Weights of a small mixture-of-experts language model, trained from scratch on English Wikipedia: 9 layers, vocabulary 46377.
Below are experts of layer 5 (counted from 0) of a mixture-of-experts language model. Rows are named router (the router's row for the expert), gate (a neuron's input weights, with its number), up (a neuron's input weights, with its number), down (a neuron's output weights, with its number) and show model dimensions 0-127. Each number is 500 + 50 x the weight over its row's rms, rounded and kept within 0 to 999. Numbers have three digits each.
Before each expert's rows: "gets" lists some tokens that make up at least twice as much of what it gets as of all text; "comes before" lists some tokens at least twice as common just after its tokens as in all text. This comes from a sample of Wikipedia text that the model never trained on. Tokens count by the router's weight.

# expert 28
gets: " in", " to", " of", " as", " on", " was"
comes before: " the", " a", " to", " his", " that", " an"
router:434554469519523533503585525453493500487565505492489475526386491515523461599519468456420506529491452512538421519485598464565555528526535498497463445470571438484469524434513544501507491541520491418546566482505511513499560522414585539458471455497503558464538571528499528556471592525546413548531514508594518501570562455436430543513499540597484597531607484511458472550460473497476587515567
gate0:593534501484525552518535376522495551532503549578509466457512526511488516482545526472508514530379530496518495560425514455596556581488427415521509534408529482475554494452501541493417552502432439524508446505518592524450390464464560515476532402493497436591471494418556443450496505570531545422467526406369481535502608523594541511490516465544495486530478517440401424455524516492504477580502
up0:599585607455486503514477526539508520433515586612468463452478526557559473545488449525439605482473566429478442544501451470569462463437555550473518510513527436494462446468586560401551611460467451525473517511497524507514617498511466489552537663487531484541592527414468479528529497480502545508489528483474486445438500520542428446438423523481449493544499456490571565492465538498474478550462
down0:478476541510444485462534555594502477540514462469497473528552537584482493456492526549483404511527510525575474547503432423502490524457472425459442499459517477486556411393582528510416604466509494422519499480532559540519439504524484420450533527439405462522513504585577426522500529473497454568444495451491529523488523489530402462511559503498462534503490533575529560478464525496533520452546
gate1:542495466475444520550511468408376482437455577501598603470467466493444439458565445580500485454470501457490488421516450517454465573638511464487499478504567507456452508468494409517451513440547528584536549496417564447513476586447398419532533464483533554392470496433493565569496475564517526452496525422539529442530566487465579521465510511529469562585463553530534499563534551417520469396438
up1:450534492536487453377533483414521504493571495532537505420469451480510534584462446536540523380441466440433479561446537546438441565552472560535516518544539435522511456487555477482498552528478513491546479523396521519439404570501439463446527490471522461416417508478555493482445456486497491485488560393523479468546437490499546390487547596502511511540521597483540398622483541540474491474467
down1:479537523543583433498462530538509471484390474520528461575445498549499558458443504542483530541465543458545513467491506438540535486468560529570563485485481442517402379534531491485455460558436521463493503482572575554587438496471452566360439409450541444552489512474497540463547442496439607567572559470483523484497531531537486444429517438465399449514500406570437480475539538551520443535492
gate2:578480492378479430556422485427488424546510463536557531495611504499511483502456510472524469529484458562508495504533441535522461480374580507510536504526500479479480528509516462543491520560420429500492603536453481474537517494547529542527509531453525429515511410587507399546490563576458556512525428435473609489419575571450570470537481499430482450462429490551457547511441424460532439466493
up2:495509508488453498447428456552511485468536503537509507466376457491546487565538447547487496604592511360491546547493500506544442561557550478452458513455535505500482413482481468495565484522406413437542533627521508353476504450440455518546540497469457495571495457507473472555591555534501531566547523566499556468464471450525568559485497480417336509526550502591479541470487464421448529540556
down2:473451519458531544555425530493457507519504464533377492392537440511395511531529529518462453566609480433475611480553498498473425532521510453627619550506463533515448508602419502507592525488522577535510480488462442443526510439531564548477439533482471522520523478511480490439496521548508626516411498499433567499496499561549505497576456407513459526481581515494475484419526443500451492599492
gate3:454516481639480473463539540491541498582566474501500502596431554486422548509509526477540438502539507552399511466556493510549523415452525388511533486520469482559568516463561437482405497604417568512508495612470458525526609531502507446518462566388481580576494545453583524437491515501467585535516517502497530475475479555534444562536407508497444504628507550510511486500489429470452537487425
up3:533503573545513475444466539542536536541540482507527532566492556545385494477524525456512414482584503661503543484590502450539501429401498418498512433488421436576502460496546457472354505574441541509467420585526487472507599552485392468436500525450482533600496542490569499372531393528520555585516463517534544524510486558603466531509375455493453499556499584515525515478490450419477504477482
down3:520430456526424503603422439496501558453514555528465496445449460428551462521563523573539473469469548568425493516519526507543637528597439491489367469592508534483498532442558467462525487558405462533504440568506438480511430474508504484515503531479396501527535490506567474469572470459445473544470473497511446450444499426409544522494434553494531551449478491564535469494464525501534499513507
gate4:496572510531590482565488473540492409532525605540492522567545503469541405428408378505513434463511462420481501574493563478617507476550461441512577530567517552565531469460565507434487515490478463485483476511495471553509589507453540572552522510485523534505559546494592547508491514517469477445555475466424506519559538514545404454454658587578470521467514385534547533448390528499558455588514
up4:459453524480440535425528475456504479500549410524457461447491548539551499562511510515462513482520476493534522487430460435520538506533535518534391423491525412442437520440435460549491453551483453512537526517510523514471506575583525504529479521424475477544458482454376402402427469493469413553439506501581527492479523471475450583566464475403563453506491531491500550525620473543528528413494
down4:479525562444468475488509547478516495459460450533478418567479480519501530565611460647508494557471514551558532378438531581526497531499517468568466396608476552524539468475503510511394574517542513452504479442519453494537518551493500414456428504453408452456504530452399445419474511375496453550508511491547529596421496517477515514508442357392478494557465441467625506536522530502530527469420
gate5:507502496472515446507484489464455562547479440568516516532626444481564503519486554521447529414507507530503474502503466511509462585466445445457551426596502521451527537543392461560464495519557537568557609614489433429396406483582555484466530455486469494531429519484504507478547474470522546499515527562430544472510464454415513445460528436418519413504501514474516492535542452566611446447421
up5:511464599505531532519490464528483567403454438422477549494429502448502541506485481573549547487476470558500519468445488485518540502562555564539466502428480500509469507449541540415566480477485466438495490412534481561561616491403495520564484548523570544479477510498557422465478544424423439477566504355410443413436525534531494517532496605487496452492487659503487593523458560388431550534542
down5:514539472414410458502466516486508456465503496529427490476350550523508496473508496555424513538415526502491597523469528533478517582490561527563488483478543385622432469557568468537539487426464488439519557451490477568477516497546495506471430470521555429434510631534422416564508478570504530495485502488512575511464556441520479490512536588544537554505467524461523566577466483432460575482531
gate6:449460447449435505458534496429452481541487544468453597552506507502509448469546396482494500464466552506421504374492553545463571535517553477532549551536555503495523563415419473504441521542456539455502510429476524567484435610452598521506578458490420531452404525554425606493431489468469488563538459547509440430584448580541540550554437525563549538501446500506573443483523410629475508420425
up6:520518527457500525468450458546491380502517522450486484446487517513508575547537524448470422574589453454516538556547456394482453415433412479535446552445481436503415494506531486485480488450493445557503512540430482471558469383425463609539422482514510533517504443485519463498461435480488563528561550422483489500447555555508502382452592523501401515456543498466364490554529533423488466549541
down6:487469464565476569501484463519556454542588450495497585474495526500438484551569472569521476548471471463498391580427463521574532511514448460568504536506541567425548559471538530486510471424478488516506344491537459532473461566561599453510526397426500497499457510574494586544542521473533494480559561533443487500550534459406448481445490468476480500521524486524546532557413544473483532473391
gate7:484499528568468416451494487504584401462479489547512539377471559518464443524490445477540508442473394490534487536510535494545474481537482572560472464499512540500534428517487505520417542519485462378533431564447452491456561538536484483483505468450548479480431541440519543400589594494472540525593484416536594533479494552536641549524524571541476564562448581572429444501487555542501452413468
up7:576507502613476563449510540593506534610462416525479481645460513434417518436515584508519495499548505549591542510541538446570558409537462487505500517485513536520537572502482459469437602541493571569434566539458531515523541522521501535529559503450499548445514444508502495492539428473415525438486435511569502434438550409420578466491457442563513483547550551423420476439540468492473567511515
down7:542526433423505412497477522497516587513442534475531447437537511480410533446567525403516452410426410451506542565455581452495501385449481484455531475482449488547527455589518395446500540548543458516516452517562432526597500589566529625548433426542538447440579488515606545460532676468440480490561479434549558465569554471567578469479532556445566478509554480543475468536491572593529462492483
gate8:514516546487457474599436423496389585576540521446525473557536565571492464520571511543475534410480501493478565490485423524513501457465511484576481558504434491461521546509497597515468591522580436457474496462423531471536515558533352441432566555446564426510550488591470558549504493480516629481516541552393450516521516466439485559418505527420427531591535423517403484513494384492536420502539
up8:553463465447518480535401497490379534571575495514550474557473631613485453556539497546515488435544504548562535513463417471505498397517535465498452515432414433508491553482447489425431563513548532462485468532458521473505544512452413474491512568461490457488510478523421498580491599526494610544478495534438498549465494538517457563391479561409427521459474465579494450543494384446463427518525
down8:627441461572470555496447510438550502466510480525490500474566555558504537482580544565452563456516493524539543544514532460502472433508520518500515524435560539505460478477576519483535589412531480496464616624498483442474587497585341512411513536484565415483507482507535602518493504546437542490482475460511481441498532490475538493489483557509357565445568492521484437414485537413518580545547
gate9:503517526516547539547520535468542441534428416490537520502508435479534490594494544486497470499506510418545536445498475479497523518455528397462446467541480593523459506535485364467476551493540611541527440520515566408465515534556469495462537488491483531505401515479466526475499462568495566518554505454585557658466490441563498459452458398440498482574466576374565496537505541583469508397511
up9:525570490476642507556523556459489468559565428485544471534541420474553526572522500515462486546505448446475632421430522475491539538514539406561437513547492526531477446545500458494503656512477622472472512493486545400475604521592500504510525471529537513500412440449419600498438471479551529579454434411642440587493477433553471486492489440492506471489528540465531543538388595511517501445594
down9:497602521500548502604554529453507565474473451500471471511531531490429434494565567555557459494437522532464450441505551461504514534575591504526464518436530476508563545591516551449554482472526497630469516486481511525447575498533512456542444534468512498599615463436565505560533537454477509420497449570491418460483582533473544567504491476573466573525513540624539449486479500552578505455489
gate10:473484438436418523526545520444516402528601555427528505456612446522502411571457551469473522612523492455484461520505568532490497443518484481561538484476466462356563561491463468513487517503477645482509473469400521577550570548475507504460520497541443535537497577528506468522464564477460465502461457545552401498550475465529420467432461577479474551504425501409502487525538542545581491579460
up10:427507496443533568511484549477577430520529556462457418448531476515463445544515503453473512586454506421463431553608513514511505469533447466604503481505495454474480541515443605518477470400494526500580489502501540478551588481455507583461512439494494473463484487551534534424525546480516508574527511566577533513532489487541377468404521553461451575480516428439449488653400514509593499533516
down10:468456562458531576511423556437605348481540538502474523591566532482461509488639458511555608502518565565519503550505499526558427640487470465507490533560541586561511582453509555437531453492557532514496520427570503506632576496582446458528552577552479567528419470475465509510522487455537605487592417572583541493550540526481527499447440580474475458526487478548523428555588497471554602469501

# expert 12
gets: " of", " to", " that", " in", " by", " for"
comes before: " the", " a", " his", " their", " it", " her"
router:414595459500540516477572504460549534536582466457536455501495519466484492652435489439412530588505443533557483488485542503537536515496507493485412524497575430525517489474540498516567453590478531446536603468413555478506572485421573485489479416471435495430507490517531523479466535517547425558504514539533501556581525458485462488460522534593534530516526503552478534501500507516507581448560
gate0:501525544562503408470560416563500427540532531542438404504530513548481474566510495460442531475559481485403589438543447523373468550486436493493541436544506491579479491470463441483449573406594508485480412549484480569492577569531512501459501531553494511448562528491496503468442517541531540530614426530468461527491438564490514522475507504506471536489535500474523506549483544494549405505487
up0:503568485543507550496553536502535529590470496436525510566518492511507469426399494462495550524460470466507560450485514511502510472508376406562553466502612422520545482578590592502555444529442648500554477455470480485507551533530429486534496430524453528605475491528460545491465448504426533481492561451403450448560446457439484472507450556564507442533500554551494450486571580592517517456494
down0:479396514533469515572456526426501545425489406475537517524501503492562476533464511547370483485506566512394425606417521376581463450480482536410491476458408535459493374474480488526530587515583446507472543528518534485555514468448426510623522446526403502479504553483483431508603559531566523554530472533497507473520524510575517575563523432429503548393466578535488593543426466547584507524462
gate1:533529559563427524405563551635576514569459431542463478436505571455511594515492477519514516443460452495543353546576609547494544570462409473560559497593442485494521453436537559404467478550490457499485465446513405500507472484540520516523442480482488502513484527547540555446440445434398575528496523549533420613454505437457487494533493513344537408560528525396536556553532505548475504571450
up1:527560499553548580456547493475445529529465368473485443472502559545551542504545511461464509435484469478537409530483475531512460500479412464560477529594429509479563529539475496495521538530500496539562543519413464511464515473416565497480507427475602463562415488474569558433528488476406504521459554557529464551494519460501515519473461520440612482572492544402469486523493524522453486499425
down1:471512533501473440477410519475534570538500466603466562462527441515489468526595483507481512553427451435487535478458527516473479499505477610534456507423511407467510606569531465479487437467557486580484529462557493531511439451502510607514506516468532527477542600560484551550474528521439436515465501546528439360513537506567543490528470445539386460525466642511463435577516530476433317435586
gate2:470435501420571470481421436516492481530527486511415441539470561559378486563462518448455506431466536394458570478517492507494495450555439434498418489467497471639491503460550496441548487489562560503542406539472392516422555499443505516431438557545524466524469518490488609471517599518528543453526474496533514531524493450562417456527548578483473505438492449597482434603533549485568490482552
up2:521567454475456471535473585496505490487553570534469481471555532476523537438534522482533467442553561534480483505514489570450472509441465518482502492447535518489515493539510470458483453605425500513506488495444541528473469502527457485561471533483578503496462478527461440530664575454504508553448465555446455505372650455567530498506620498490527519568495490550390518544551485503463530490547
down2:578448474485434502468535429608500573585537494515522578406544430564408543542476500561537534549498461448585449531377524484500481454563471463629428625403480516460512578427509534443418426537423522584513483455502555529511438540468533532609551402409500541581454471446501465476375500486470519467473523516595537423513545502472531456449516500480466546518509525423510497493464514456536487481459
gate3:417552608540526439523576478567539545498507505528503506436541579495445498522483610380513431441501559492474500561558412468527532497530481544567537517502500504595410489491498503509418488490548471445456504548491457458537600544498460589494539479397555488525510549607532436450563535497404430477398440520545450504488545500483492479501500446534520488542559464559487504463536509405516530482399
up3:490473506537491473449469514483519445481503599488471479535437532481504476561404511548555485507497493496404573545507506520557504564475409512491621481552547505422527485462534508504533616503502555666392465438535563552509390491495478523565511466461564482506435409497460538407488498497541434415542591468480476470516484477559543453472505481441524522496382433555516505423428540475408496443472
down3:521416522482474496503561502557490547454479466459512477525464476417465489603542443487497549453547489535484624465505516477573537552547408477467457541498489597551421564436549505529444482446494416445504519441425507519488521507536493501521521427543437498503444412464517539468471435466470425471567522548476483559375501450465501484563440463449519459539503454559435462515568516542490473543461
gate4:435534447568578532515511501555483502529524497445431589505452478478493456503542477397619457498463483503518494510526384562418568445486541430458533559527520454534432406497519437519642498572478441499587576540589524551567514530499456422600564488523463466493526530443527483420470523581471571441556575427447407431451574495463486528465535558556492503526452501514435496481482424496544540409412
up4:494598462493550522571539478443470478499501559408479562553521514567476434430521519468554461517482552428514411499448549511498411464579432472500557549552552415500444384515498497576557519540506486546534510497557488438552441410573468490527480502563382401518495504491440430481509463539499524446485490491627507431440560542601527482453590482508440487477482477468432505494487490438570581493512
down4:473436557514479536513514512512541544508525569556493455442490441435527462460584408514457433521554597515492633459545474495536510531514561564454455402532534501584558517447506479432578541479516416543476453509592518570484491505579542494516450560413529497533410571546517569582552522537556491412586478477566479569500485556540504530531509460498549508481507530553493497547474528513500540522549
gate5:489583612546493507516530499481547494549489483482513486600462519390581521522509501548428489573495484509462487450535447613486534597489475453495408539538489508492519498532417490537567434546466532421550444504496545443535511527605449435576579537452491560452438568518504465497424488517415424434514536453470484431501545451533507517467421425405511521508499518454406459519515416505500471404532
up5:529474483521531526462457533457520484451552554510519521469508463522417395414477495475502499480400574477569559472489572419554583449485537413487535495431526526524490488520571501374443560443557443559449531489523467574494525508543509547482470553458578438552590444543528505575561520448660540511540439517501487525519495542441464516531558590528437502417567460530458596492497505487505546588499
down5:471501502539520487444558460552466497459545534596559443495499459527402466516482457500412541531556546523495526447453585448435455484556558528405454433479501494534530498491552472438471489522566447553535531488590444486542534418562397483438448525433457543472491534549537588462450479518535436529492445456517500535497504478403596455575452466420526593443509511494513502573625459543478358504502
gate6:513488428481420459437516466406560511441629483456432652561526614426476502515455464445567466535409443574513510515440527509480501493458526472416476523493467498548548530464461498445518533452457506353493459478522467562446443482566522516439514480451532487453499535502578450560441539492431556471480520486499531507553490475561471531526480556448548484592470500512566579533584606542411461505570
up6:537442435516468449440420477493467435416477540467521487488533498477442452526488513427510532543517392497393465575479558580460515491488593423532515572583480564573569484551442543432456505421526435436408515483575481539532497499521530549532506509549607418508530487479547509492468525554505520450395566506488579486554413487525541560556529534545567523468466508484491481491523576460539509443529
down6:578474473532452560527492398450532571619558460558522529512556524439517545436514470499512412602539523493443379437532609475454535479485503396450492496577505484545550492478540485470505499444562557543516430587530471589563539432409567471549519516511537586513460456566392475586383519445530514586404414483433477524505441448408507579501472430465532480512474601580573597442556492541492493562497
gate7:427548502526440493519515550550569465471555521478500520432472507527516525473555486457428509510538447511521522477520642464408510474469559422401555487524480507605514454609598547428464449528539504515527496613479473453463417397415553538482455533531645348463578539577412498513480491450508528529555467592562497599497444583506566534506420457550426484483497487481509545512552528641568478493499
up7:449506485491353479516467482593539468468604455492474578521427581462565497469466481464414474467543497457427460521463574456377567527493538506444550481594462500547492467543594473518371417548506419528530513551486464481456476422405592497558436491586547376445538522567515468436462522457507487526570529569531570537459511582492560610552556501543482538481476446513515509534515538572523522483540
down7:535451502542505518601573507446418463508474507475426521514456416551442499524553448546516510457429488502409488582476368462593508520469487622512502429426432484447448557498570475495492525507497481511400513485490495502490515483551525542413516490411544544573537511562515528562482361524471480500499461479542447439507442545469502568582543463545543521518455503474511542483421497485407439517448
gate8:523448475422540593435412525574423512571494535514486535421588484439509529467506542464506512359539485470549503529493579462502510445512550520478454512526650469494452540418422378486482464410538379528427426439509504559450507543535478517557482468476554433459559468522561464515492481530605434482477501492487505427468474488461554440499618500485525463451453464399512454461539518530529477562478
up8:517574509579507504439534512452488565471519518473492491525455476483474477453496484441517522429449538491436454557463516466576481543478537546528539445509582479576586506493453481470506530644527404522517501466513569448491564564547515475503517504463619383558534552570455544529475496493420539394541494560456634440607460449621480394443501561510611457474643546516529525512487495507575604421489
down8:641465479579528502474437423539497478534579578542562510509482572459440551510491511541514557483495516471505419579540528508441451478562479522535438474428464569429510539461497485529465438602437511557437574501609484475479427508477489480490500535463500415497336529515534534541421599496531574523545446495471580517577501505530467524497504542606539519458476552385490500545450555432536534513406
gate9:474504459533487453471572500393505552513443416448496562494584537443486520530520467516516504497465464498531520479410445480634516524483445475578488451512489591525464475431709528532542514511498572469447562502469424519455535523565428441505549384552532556498501503451503536411431542462546457488365483601589514507479467436500555510547545486463555474540484587576529390472502497490459408552524
up9:619505520508524576456486481635463488441545514509574468477495519578567456491486539502505543550535566502445450521465500456466466534459528536413499555455506384479511491639297477462510515507492531461595503494555588465539515504439581446477476558482475487491489555554508425551533445564582507437604471349449553458553559589502438542484429428495522533486568492518492577555461451520446561504517
down9:437541476400433500450545506594549452529464494432462492563514493559556497470413512505489514553496538495527497508507500491484487384534432557541491452485460486519585481592483575500474525432452465444423482468436492438480441495533467545508578517475570528512489574529548407482442552568505494579469559543534511553571482512425539511443547465567561547574539413505477456481493591519523493523518
gate10:537512470509403410502501442532516509538591444489612531571445544533612556550455441461445422546522553450442504478501479513561478524550498511531495385597437501452449488486535480553441520503463505489558524473432404487422469471502551487407457469512396544473431495493469577484452458514582472534439587524492553604508520442522603484466538417491465532637502484408619455473518449512429464474530
up10:515343496470560543479541595512443472439424562487453460479639541396465458564479538632586534524451569582619572478493445494412532532404548489356489427494558465547527440485463483494486411494501442535516539576563537471565511464497475485552560472507616441576610525517566478546572496495513449498550418566520436477480525527469446501485503609486530442485421528541431495551557542403523519533523
down10:438514470642503433568521427426534549514450404585508654444433565501469544411463438427495591569537415509518411485463508446497575445564472378474471467451497552565500438509442564429479491485567515479570492432503519526408423547488468467501504480437464466512442520584386537495462492517440507536524478523445505494550583449478459533528536466507453506516431587464573600471490560581531519484412

# expert 6
gets: ",", " was", " as", " is", " and", " in"
comes before: " the", " a", " to", " by", " in", " and"
router:493472516499510508536504525509530484512507523583427448565453469449435548581429509515457561438501436569443476542562568528556599573490432583373514526449515497505515490509517566423592455489476471512490617529510536508542483518460550488506535490477542498484525537436543604501473479557473552438448463450470480457437512516390400593560492520440487540538486487499436540499423524554453528445583
gate0:431582488496545443455463435577469492580556504492522564526525544551409476525500547508562536460585550548482452456505550491495566552477534519551459515441523397491512465493433497567498552589442497600602516448449542462461520422476505390421605524516555522561413553502498477446493482562493504474574489466543441518454509531463457537489545428544508502399430560482509551498516431466598495474531
up0:491557455461521511479476457519455560607488521511527555465492503491474436419475510427557491513555559532467456477495458518506480479486517481525537542449493421420542483462442530556467442599441514532582505540422556445487513489535426488471597481538601552513432440417428477414501360503466599500495523397591496476470524539521579470523446439508570444403473524422467558651520439472507500571396
down0:557412572531528486458471586485503565439530553494511485456552506510485483500524464582532472582523578467543476523477492470485543474534596479575446473597516463424522525468444517497515408499453500483507524533543458593499559393522510489453526502555454496536524499511581561425429531431444513541507425450524521423586512481492488532479422497486564516399508525604472516518432457584555438459467
gate1:505489492567558525463457470450496516469559523471472588559474465502498425463453554467439414474435412543553474461595461521523466521559512442521490621543418498478553495493492552505536466502525425614499494520583569527526505498561571478546411471534477518424534593638411459521584451569399557493508404443457602525490546538530406495555526522537506488472507519503571522478532504541454595477513
up1:474527421557528470483531587545447466584533477586555456476569542620501432487425483455580469534425498409566523512547489529493444539420521418458438510509450491444480458510509517540414492571565449460493529508488472538426450537430460461407472404488460428502526492462559489460508455549505505494473429474476470523407539568510445496549462492500514475432471504451435514435582529483614559434561
down1:530509539500544449556557447523542524429623521487523537476537481434434537505509511485571564586453413566451539430543521525555534553561534560495435521549541560510549479460499505443421522446536577568567469549496533444526504497430628476603622463533515475500529520504506446448517520480427513416484401529489584586527519512492509514425465496509549436456528607605447488573510483465475528536481
gate2:460547524440506504509531500556497492552490529392592561567517557445501513489556498542495471511484498534444530504583387569516543573529504505556498554442450506443477518471436511506480562520466513430517458512499416510571471526637481490514533443455503484469446509447545493506541623485466469451529589414583567525418531511464527555532492523457486463580554476548468378508529447511496601475530
up2:515513569459492512507558439472536513591457498425596520530434511457454470497564532561499491500504505560498552453542414541554444514578519522515543532408463439497540513465461531479502519433501534459492542527500539475611410529587465459574540446467441570534491534422483468487509600500436532401508491395501559486433585422482493536465495558411474439601499466574517432528521459488523549414495
down2:533555525472589579513451505447514518482496491502546456483533484542476432538449525567522468394597439441445451506523535470560496506501506469538591424491461379589508512492452480482470511563563525440505532526520514474533574555439557532551511552509459507567566595477560602512477485471453540507462482507416563559565483477565420461449471437548497452454437537476437506557494484481475514585484
gate3:557578617490546524526399469479510530423484570433557554461451580472480469530504434362505507521508432610540489581523567517538476556511466428501515481539444609460542519523530466463471523540494567522515485497515518414387471533590510553493556466601425448569608495421510536589528470500501409499577523533575480526524516467464553466535397451573340444525520458421444478496558427424514570523473
up3:470476381438505504512551501433462551536556500497540451509565506583460547521497475558615536513491492481412490436492504501445512517563541563447541455519475382509498548469571501620553419516542440511510557534444499566532543494375519452547433482470473422436443503506437535513447449457456548472451442510427515524478440604545417585425567511448551526407533579519482496486427519553485428471533
down3:470504492469452501461568521491522469523412511469434534541432554518526369465469507465466538595591504495548603408480460512513465489556560502448533553533558475477451530473547458501555437515508482478494487529511511541513517497531433496493472502496554479549412528484487563515463503410508587538532436409429494435488506491472471551551511448421466574529493506471453581471526632534401519503449
gate4:436514555514512525465530565506498455490580501483424606479548481584543560505574561514503481540510467438514422580496505460522562421486463495547579499552574464439542416533470497555527424363464567507371429536530376517430524513533570438570399528531476519504463489424391486415462404448504507408525469554413474462530570441506440498444542542461449428474318492478527525528402557492465462474520
up4:521641518526554431401491464522550574564437491508592501436433463442500388550439397443451512499531480454467510443470493515540515492569547534530417528502463493538521496494532562529487493605564437549590536510453581450476479586473423485463490484490576453534503517514533539498484596483507461520437408523628478518533507550492525449565487518466543526566616518550498472483534502491593521578551
down4:483478539602470595522522403503479492445466547562408622527526477530565503502487582452565439555527439531455448565503490471495521435515510537476521626489413527510512543453506444542442529462505470510453474412510562549530440544505537565509530548494454456551487472555541558595495574515574570539568478471507473429470562595440438475540568448545526436609465470488421455397592495513476528569481
gate5:499481501583468535440470527593456453486577570541522501444367454471467579528474434492481450526451443451424513546528526455611552381532457433463544535511483534578448502414598537536468634456441476522531530465488423526503597486412524545531469569412558454437609521457463504472536566538567442454517558500507505476529581498576480463523543521505394505459423489458402422471446535536501468459496
up5:534536428514510455431414404528475363528497494586452428490504471493517441511556476499459538465492504514493459475506522543484447516449599497527469495459510484465552506437385450503463589500497485565470486546453516502489586527535531499387500535501428511514512464434523583476468503480514505497505503442541500526565499505465487503563522506395372474439546467546517568604444518492527600463451
down5:463505467424482479509490481447436500488458486492492456496527594473414461519498611522519411543501411462475590447496479480497490503509475548529423548484553445555487539509539510470556569486475428487502467519542414471499367413526573551505502492527524500452376578536416508455484481555391504473461547517554512539540442550500536514516446432468473583613567436534437445479451494473441495493546
gate6:575469544520602528378485423509489477403561498452468457540385413548481453508517483472483626443484423497421536475484496537525474417485555536396524567485458485482550660455476569510531506515558483590520530435497507504477569489464402555483517561575506526528476488437388599506541504509496486500427525555561533487560438485510547458500508427455583475528451531477519479451535441437412389496524
up6:484483478525433421589512450554453497423510487491531481482529534591514502465500526405600368556552540572549417543572433499494436501418511476572475506530534496498536499592532411483443568471481531539584477467537411485472513511485567461452573527447557525484665464415573543512475567459541450481546425485501459514462453499537497510520432490492386457487480628454478509512566496562508507424536
down6:476560449495455555516599508612462509417454380505514561440418561501565402506565486484530494585446545494509583429564524361562459495502433496481479526484483424479440456549482576580504475548470540523541463528527477497497540409522567467510452483465514516499444523444470442505535443527593481466400531568618452495456455570494460541573479428542459504513509517576486533599429537523524552468486
gate7:521499510521471405446452453565426459500519574489439531511371485543490483472548475431487439463472517522467590577503516501536485509461498564433407531558486546521456476536456518576523517493513542498537559516455462472521577415472483504518468578459432457455502480443501523434545517462581513470551449499540445466505507455525511539488560558503573601497503463540402514523561461573556449524605
up7:556480435424509492514423432439554474518518441493532512424553500533505598507503493518577536472502549565486432519387536541521501560520540519430421499473562553551447537511503440506440464511463563445473556425477438461402499515473545583506514455475498460447511564534452504512481516477449418487444528473414462532540530552534476499460500462513507470594431491525454559542518502467517547524539
down7:522546612523411525564446579446463453560479482474462499493470513480442585462519526582460479408508445533568588477490586472505538515565626487514495474557446537500565508440433428514538443468495439510525475566421459574496490553453557435477465511515520587476542507538456509466585384354518497476524488410484470414540551512441493515475468496433513506517529475477529549507457445511500460522456
gate8:421500533451473502516534564485491477484611519533420428490528438428520428465564484494456467553431491492473505476540432599500512497434446430461509535550458485482606522541646587540522562457524490477489548505537513533511562465517436451449536549499457489610541536459478505509558449502644540575523508554439459456481552548445572573490524579540501487557510509440460465583381506552497504462468
up8:428488579529518538518541580480442512504555551525466479507593441414489375472495463483470547463524513536487486457528458571461488506419500437432508430513468486513540587459595488532519536454445541479506525515555416439536477479515458430447519574413411507624434506476481528502573452431597483549487465518489427545498445548493521573509499525514483516617535442511447472569450441600462460458431
down8:489512458567513518568438459458486533479653518567497482490549481499412494462490503485566598512513549499479473526550409582556555519457550443448520449491484466483403528483541426537583529525458480435430478551506550433435451478512478552538491542470527557441458562516538507527489479550493531499577495597527540432453414513559427571500478475580514473507466394525468515577485409467465452561594
gate9:463473500488555477466470548513496502569558468522589522511534680542490417482518492505552532431588582458561426507438466563457526429469615572485440510536548421491460446461503488451513494469446415523507488442503480430391561504557481421451516503513553507448466442502512515521401527493521490510511482473550569494627466500451497420461580418528494525534459581427459560443485476443497474463416
up9:475519456489406502536526391599511508489515513411406519591480535484523555530420477459457489463484524470385522509463561493505519620522453518512510472457520493441524495457459526483545491543453555508613602548440551537505558523432530554534518427455465517485454624548484454502455563417502471562416483571513486558450469535452480483525408591511522512398526515559569532570455471463509582494556
down9:633557492539501403451550437450453489501490481623399502457573535533568535429514490472479478476512508441498520518494516496451495407487486484476527455574524532550536423503477507597477506548554495476571541561393558425445476455406514518456520423493525426442580486548499517512493521413466520509486502463465417531486476526443479472428509489534516468463519500450579484429491508520464483500469
gate10:478538444512392564466541463522415518572534500566557431479426488398520532496515481552491522487575514511623525414488523455553428560548545449520386509464528414581598526397574453385485531524525454455548541565498486547508640518449539547506505503476536488449556479550502534568392405435456534474528446536544519439512526508468460492480476463534512465493453463535418510439423492497387553508446
up10:533557504518541576540530482384494503536556507530531498462393530553513556559684485545378509389521492498527470570532547446495406534595472492546456549480516497469448492476515469545597455525518465497538561534454510542536543536461543591604507485579507484446477459508473460509426468433452386529564500533565571512479599437380505466577480514502468509555372597485589514521550394487400519601504
down10:473354462408476499505462611529468498468542478496430540462561453553529451542523497433528530495481519522435531552424441541408564430500498527619502452491496580477399485505426503534534387499544550475431426461535527477535430511500421502452446507447443498565482502461435561459577419417496463535492520504491517439546424528533519502555542546493488470427597468483510567458441504531593483441520